Experts of a small language model: 9 layers, 40 experts in each of 9 layers.
Below are experts of layer 3 (counted from 0) of a mixture-of-experts language model. Rows are named router (the router's row for the expert), gate (a neuron's input weights, with its number), up (a neuron's input weights, with its number), down (a neuron's output weights, with its number) and show model dimensions 128-255. Each number is 500 + 50 x the weight over its row's rms, rounded and kept within 0 to 999. Numbers have three digits each.
After each expert's rows: "mostly gets" lists some tokens that are sent to it at least half of the time. This comes from a sample of Wikipedia text that the model never trained on.

# expert 26
router:568471515442547432476568509557545549461516533534410471557535579492563523481512501509573531391515483452427473498557529464474451517446554476484463489428530431445489514474548412500483508533501516529351505539516481555522624575525497511544476491437549562375532506474440442489500541578517561466544462449514546408449472478491394471490505538553572587497501456389490529524507608453530556572548
gate1:423504381466480416498511532568411507529483562554340467485421469431552458513589570400453472541470548482581498553483447401441467480566522492591507453591519502504456460513490497462400496464478481526475519464588474575453540570552650544547462498527439551495424528487528494415487495461453425508561516600492528560413500527452495455461480405484494558522591445504465420468466530483495466591530
up1:518470456570471538546476437535576499578538492498554506604509489469480472531455466484467521531418473548498493443460462490496527564442509539536571471482455576407486440481451428528496496512520484545521419428496589561513480487462474525537472618465522546531480404590545538497442481477453518487454494475481557519470525460423454632470396403454568395453491546513525551451510517415535438433446
down1:462514502458481522531509507484516481512559527543493503597446575458565506532569536461531544478551569489416412466476620550555536570502568535496460476509465548471485407447453458557577446541541453517427542390510452600540477473531461513475501385498460496473447402505526559607542527522569564464538546457464557460443510506364553506515548442544451537552486543500536566447468519446480494486481
mostly gets: "ation", " development", " Air", " military", "ations", " political"

# expert 33
router:502402447592490558475415487439479417433537523476484472467570454479489526518464573573499430525456478620515563518560591572407448441392527546398488579560583449564543498501492490441552442437498461450462608520462515563461472455468496413519467517437490560510493397465495524494548506524499488456475548438479544436496598549528541544479523457569512513474391486525513531439588504531474526503518
gate8:498556458501422462551470511511494543503498452441548568580474472484523481502501465433482550547515510417463642516437519486511531446446497450568404568462563518480544549453517462505563591513556511492509429491500467534567541480489499507534439481461457517565537470423535496464453572512475501535551546407507551450535546442457469565471514491543410561510482405483462498462509481510446566569462
up8:477606482455531484580482523521519534565474382466541538539573491551505555519454384483564442526517483525611433557460571518460430590472600572488465528581580567503483535492522488519458505461524448492529490512586406461484551521584564487491449462466471537431489504517468490442498493445472494611440484414515544470450527581498481400455511563533498497531577370542510515501551536578542467485562
down8:460570495523612563529555502541494495530536565507521472532540497508593478456444466467589546540526511474490416483516555559520524487576511491448505567523609520445515469496548507522449539425524570454504446506486468523513516476524453457502630535480485445521523488434509444458486543547450459473497597362542506558429503500505557511585475481560604500419382478576454472456543435574515476511569
mostly gets: "9", "0", "8", "3", "7", "5"

# expert 39
router:545509511433537422412470500505484601637460520421530421502448414501458495530483468488591513496507385448379498509547472478582525507487447440495482537537453507574532471568503507578440584464507430493565494536500537478416470480505486621460476503568411505536539438529573514488432446530545473489479544622502480533526455532430518545546468486479494516559448479521478435487478497447454540518479
gate5:472491575519498546553629509615444509493486509465435483471562581514485466485402610420501500430439538490549578493468457546498470467574334506444562487525451505508488433492557510554468487499528425591494516450582502515511596604493568517443459382542446510532430544446506494542424532503454538318466542512439385446529461471437482548362469549481523569418525491459532533436536521517503522487627
up5:502448473528445471418445524556523538587530496463568466480483339480492511536539471488518491427501475549507444528541557419496540490498520455513449463628488459388482593524549551464485484503536432470456517535409488531452486503508481455535526481442528529541480625424454462457453554452479514506518480432482567422524520520509471526525509552532590585489454451500522559515518473584450484561539
down5:479504473523453496501502525519375441424495495526570379482459430600460535411513443509526551539475581487594527473452575547496484441492541620520459537519484440545542507486461420501522614553443536480512542520478551529383453511644458421467482537492497527478520489461553541561498410561451514550492458461520496501566454483517470583447592499541474515567484487490525501473503526572509466487617
mostly gets: "″N", " during", " During", " —;", " won", " served"

# expert 27
router:457518519448566512535452495488458547485481497448457416490511428528490400531441476543442505508513511486566411460560414485546524464513428535556512550587601502532431514533552570455496462401473426597539446482576482465505394531527511536543497513481471492561494611499529542532490423533434571457509503438454499602442506466588532499495475439459467545599605416502461571486496476560533462525393
gate5:475525548439534498542458479484504576464486486588559575397524423504531460510540531487528544571462580586456459548459474453532498496515431584576410501588416416525562526446527516553459407553506458401523525524505474492506460476500522487544561577526466466495502583453457552490503454560440426484529519408559458564444551522514508353486504501542598467487458498507502443444448482505534482481448
up5:446484520508495539531555459539444476444638476445414549510511516483504547423560525573521449523465436491535496518460460530538526431470495488401518533535465450492486620467499491445451534528457495540513448476501503497431487619535479487439495472553504541534461472445442552425538501479516518396507533543469440448488554467596571575442555443495480415551501472432522486412425437540466428542396
down5:489535502521599567405523522531531525507587379504532514571505556497539406596425420527490512459508478557428454451499439578441519536494424441477505654483565493558567566529432445473458596516377436544483520516496473544509510544497460570510467566548486462530505438578536443499473522565470424585519470484550510450419570461476450530535397454511514534515537521452573492524535527555534552422433
mostly gets: " to", " for", " with", " on", " from", " in"

# expert 9
router:482519549523441461505502489549547497434516442571508576480456566472595552480468458433497558480453470522539487440466389524559570418543507478564432492607571543406508537487455491461528549495505490486421419491493483518562467600468466414536467434486451468491438511593571579537492470467581458518475501480507524468529576453499563430412518451566493448593499491482526568388463411537459462559473
gate0:535523471564613498438500433537534465465602505581488471468567456499524558485445416481504560590485466430556485535381569455551487552632495495428497462530478438438522462463515442592504487492522559560418445488574532560447542536506455570420485489500431437508480490459492514533498479477545535442435548500448466495412531560473560460568457543529561548458519528483534523485496525580493408499528
up0:451500458509475471487583580435525465435466534519504538587510489407416511516497508464524532578547478429497400438532505464474475537470422486486519450548504505502445532616564424455439439489492461461435392468548564444521590630452479415485485551442453463479539461487492441545512606494598471495483549477477457476467498577519492434487507509384525417476614421532548462535550526550548542559435
down0:576461451505554394454587548476476489504578516571517532512486514557543516580387507549499526500525494486447433546483499464502484517553382475535530450520421494504432415557592515422580520474401460461476489463430514458525547501486482527451522550424508448544432496462433579528500474486525496549498543495518452564558492577501556460427499542472472403567511454592500458463588557524481590538472
mostly gets: "=", " Harry", " of", "The", " Robert", " These"

# expert 20
router:507529516512441418488480458506479515531533384479491478523602510585516395452519448573431531454542468564468385519486526501582490444559506517545441448473525504511450487479532476409505539480454488589472470486538440466501456498532523612458400462518485514487482478528526467413452428550479497512504432459524500520490487544481525519497387488552597473594587489391512543466466497542514503446531
gate0:498508480529558472387649471495435498515447518616454511545442513569499483475473554436484477458559552555499405512517491574578540479444523594452560512478483534552551538609578398436450571491509551481470509622535470519450560441476517551569473476575501505529495451525483371426583528555492491601413492523533536504496419553510509465495444473526479552574488482386490478488400492497534507524524
up0:515495455516391579479540584511485549462503539600556470570443460552455529500429482508494544533506525547548450452470552518460478528601428461433569486471455441467532458462437475451479574506470455565494586602569487521565516496484500524543411613535533423469528498499615457531524549397532416456497495491536542509552517461513442485589486485518499527497460482476499530503496531604508392459464
down0:489550538450443441426505583427512569528519470530517452456479479435436476417504518477609542457505476443542490502484467411549472477459478556520477428370503404471550601482500420447518515549506495459476426517550504475468429518550450548501489548502475457560469445597511455453618550553481523482575614554431495547589587528518544503379443518428524478527512474494457446467514521470512527585501
mostly gets: " American", " South", " New", " British", " Indian", " within"

# expert 11
router:497411540476612428386501462447524555463472539517529532512513562483394558546508516489540533425472547440511467411506449519438464522536443492546446520503487465489487447509587552445455557492506555452444477495606534436463626429492445554420492577535518451485521462516452488559559493500507466455524507588498488466492385433452479504518579553537416499452468404372487402443596509509440463462432
gate0:511515567580473441508486442533437478413423505508481471455454530517488502484510398422503535441479525509533457505525461571445530478490501513463506524557533578481422525455505545492471503505490510493503561382552511479533525530539472410515490494483538473485433557474510488458391545553505527496561424507559474541505510433521483590423523507425592478497467419480436461524562448436506395499553
up0:465581538461393498357579480442538529456468530409469474571402491457425510585504486520592465532560401515481464506473511474492637507485577575508490503517578492539507480492512560358517480446393511433443469492595564479478549502485505580552485474447569501427435425469465583568539485468520527481516434519469486487444507472504565434379463540484520563512432572485479518548540517478509462569544
down0:454524418521523487439472501523539492441528521570492383509535473506503481441490397502448578461525509531510518587557519589441575509397517455479495516478548458463513507532484453501534536505490495479413455517431465562476451515456471507601523386483511484514497465577467416518526540356526421514517469491459501566383517479498466419508465559535516455587485514565453500484486533500516464591470
mostly gets: "\"\n", "idae", " Award", " Cup", "|---|---|---|---|---|---|\n", " Championships"

# expert 13
router:524557478627536440551523474418568474468504443537563575509520518446482540517484519446634450441471564416469484533512508495579471512471520458601479447554550550415554477453450460533499469433521524515508451446506483453592456501505464540568539489554482384533432467502609457569530491391539483450535464539540470454473499473517550530378406491444450472572476534542466475584419523531491459486536
gate1:567580501465508538499453406535550513551598510421437493542473446535541466474486626583472523532468550470527489496489469482488515533550534448523598549505516622588501483539489473496554537432518555466508483512532510522484465492451524564393516559572537491380573527502487520459647469485483506495439528484456416481596520494545441528517562511474463487479479512488489489487453541539476439492424
up1:496460484503516523546517452430573461487522523561453516522460523438512507364465464539497509525421428494423405444521494580522464461455519407488431531497585530541411512426481483585518540449466531540522505617557413478593431518515436521515402496511513576540554512532548502524416547408525491567419527523413487543392500491447564576468407557517371475536586502518448431543466531472538424525463
down1:457502468552455456425509484538428584492549451458455506461585419468515469603537490594533549528512515431500449552419529539407498555524522542579474492504535498448579498521562487491512449566389607521383509541487496456492423484527506466485518548489489414624498477467462492571557521518570475521504444560483518489467545445573489460424584476450459501520460512604485512502452549564485573534501
mostly gets: " —;", " –;", " ITA", ";", ";\n", "}\n"

# expert 18
router:466469531519574533474520603547481561520467478520519530503588597518430509503493482425504500374492491450507496494565507560505531475470459486455508576397456474542594482449557513454505457548531494491365482519579417499436506558447552502476424518473565495438490501523436554465535542536452396426577432515502473376505356474463451554430494519491489542517528479422528444456557464451531500436510
gate5:551522574554578492455513563488455457518444418467442551523631423472536471606523536484539570508534495456497466508548423539550482517458417465534524511582440483559563525544479531593467536478520504529514570572520520455547545490498494456522501430479572558473609596427461523408567435477565498426487500524462471507446470524447505435514588472410506545564454475521583520430523531519512560580478
up5:493546481561543450498546420524533412465500496518452414539519546372525488473445534576444487490639433449510524459474599540523435448503479506457497441442497468499448588553501473532496567430552606479458558523504474428543514603584570581553432525489437586458428515486497572581447520476469475580524555511577513490514521543534509476481502496516524488597547564554474500484461510489418525471581
down5:543535595550553501569503323538475534493574493409542522527404524484544574519496527564567531521524578469549598491525607501474500547536454593520540479471509562522451420524603444512416435469528462499546502475397518499464556524562560446548459545438514500397490556511511435567495577527453509509556466515443485513527422485417443489485565534566420583501509540462518489475436544514563451477504
mostly gets: " Cup", " Army", " football", "ley", "ana", "idae"

# expert 0
router:465489572509550530386506582573493522526513521535530424547476523415393508563507470530472531498436457468529460421562548446525456598553479539472470509525486565507573469413607481469519420504461587516484505396450493519498485524484533602493531508454453523551513517486495509479498515461548542473520496521447399402452423488501452511505455501435423525464483479433538523512494540520472528501546
gate5:454473458440494490526513483589423564504419452499429482474488580435438526526411602516546497456515440542490561540447653506485473500450535458494591485539453529465467554423550485547562418483482480529417493551471600486436460499527549605526513535521462532486506546439514491510505569486537473503537517481591589482525541534500532417453508489503465485494499445526523512469534630466428418550514
up5:507477494459440564401636551435484493466477539537521474543480476489490490484470552564464449597445486517477474574510529450548420458475511524512480485529448561440497539482570485564559472454510459561458478468573540550531422497418544556543436456370513526550435492513475521292555473517466510469484533406611465483470530522521524450505580537424464465461503473617635411492468595520453580478454
down5:466556453589481481482546553465553526421586501480449514477483536450558546508448519504504456506501484584422471468558475448401571551512450523517597609546492500494518480549474472416597411468449460476533524508495493403451421473509420584393555525462490518538548572486474526483536485449568518521469529442464572517524568485407531485563496470462478539456551487521571408473500545467598587577528
mostly gets: " States", " season", " York", " India", " France", " England"

# expert 21
router:560493523484521450582525519487379453496520519483510415431422480395542491487480603558640545539471431449511507525532531453475520500383521473464477536447406445527563483470479439605447442429530513593491556551494498473412444577580482509463452491554435527471435443475530459616454499528469549549439455517491561488419598516532564476569550483452510471536493511568418510608439499408570530476502
gate1:450582523491492453569569495454431469469546467487447567482499511481416456512442523580559560515445524518534607477455463511391534511464514469477445546477470485526508441461566618465470507436539475520484589464486419490445509566435533524496457459419364545534486533404574497558459474428478470535480540544452527489464559545509459432461487530452519471379437439434488535514497508526496520463590
up1:561452474513638423506533476506495537550513609401510601553568584518582474549444529404437568540560452528471546540474429525499554536377531477440544412543540504534540516508557485509448507504482441432476453522489490465434510494390525507537504504546440506588458481534501466474465475574454488560431512446586542510508470520546499405439459498505496549461594531487564423549425555576528519509463
down1:482477422577466386592505504366464513507455518468475501462588445494503521464452425573607529599547484598521550510463561478508562505458456521417529511465467478423580489429463541502485562520464451553489484623581434551516524508585482485549437449576554559540482491539550524429510379572462524578599440494472497521579517480560548448602452471483559539412471465517508462621488450488498487454491
mostly gets: "°N", " served", " Safe", " —;", " get", " make"

# expert 4
router:475471504521521473494450497503589540420554551578504585467643489511476463540511565463504457491482469548459473459474590544549560505421529496508498507566535550553556520460479505432514438473442526455426469424462545560634404556518483501651529530453502489609409477458586567512546508474547467490485462584486450474509517429432530495484496503589415502469444508492516485541542520525528488478485
gate1:503450525594549535500533516578494521468536446529458556433522514468546436555350510534506441491510532486453486507479548406588522488505543452554477511469500507381504498534501509504529463523538545579500424540472591497596467439510531535493496459429548574545535494490493481536565423449396551413488520540437534547479473455527588495558527449541469440540508525572505568575543475540457570524507
up1:414428527534525511499451599441462621505510505554435530472572518488545478392513424567567515422513522485441418526522530471539454505493569572531545566492519649457657500494525646503461446482480464479413588476482511505563442414516518444504453544522510454516440480553507515489526496487520390428463498583435509466467580575447507506517572507540457470528478533564517471531440443494474430471521
down1:442500461461529480423450521466409479507530394484438490458494514503405474635431504521509596574396491509458583479498528534482584587542497525428523537497497526492444557456458480465528578433434487462582472461505571509465487557467516484493497476530484585540558470547486511425463515526444536604392508467523535497449482588587427537479511550565538495475388447548495476504492465518432510491399
mostly gets: " Yes", " Grac", "cc", " Venezuela", " Wal", "des"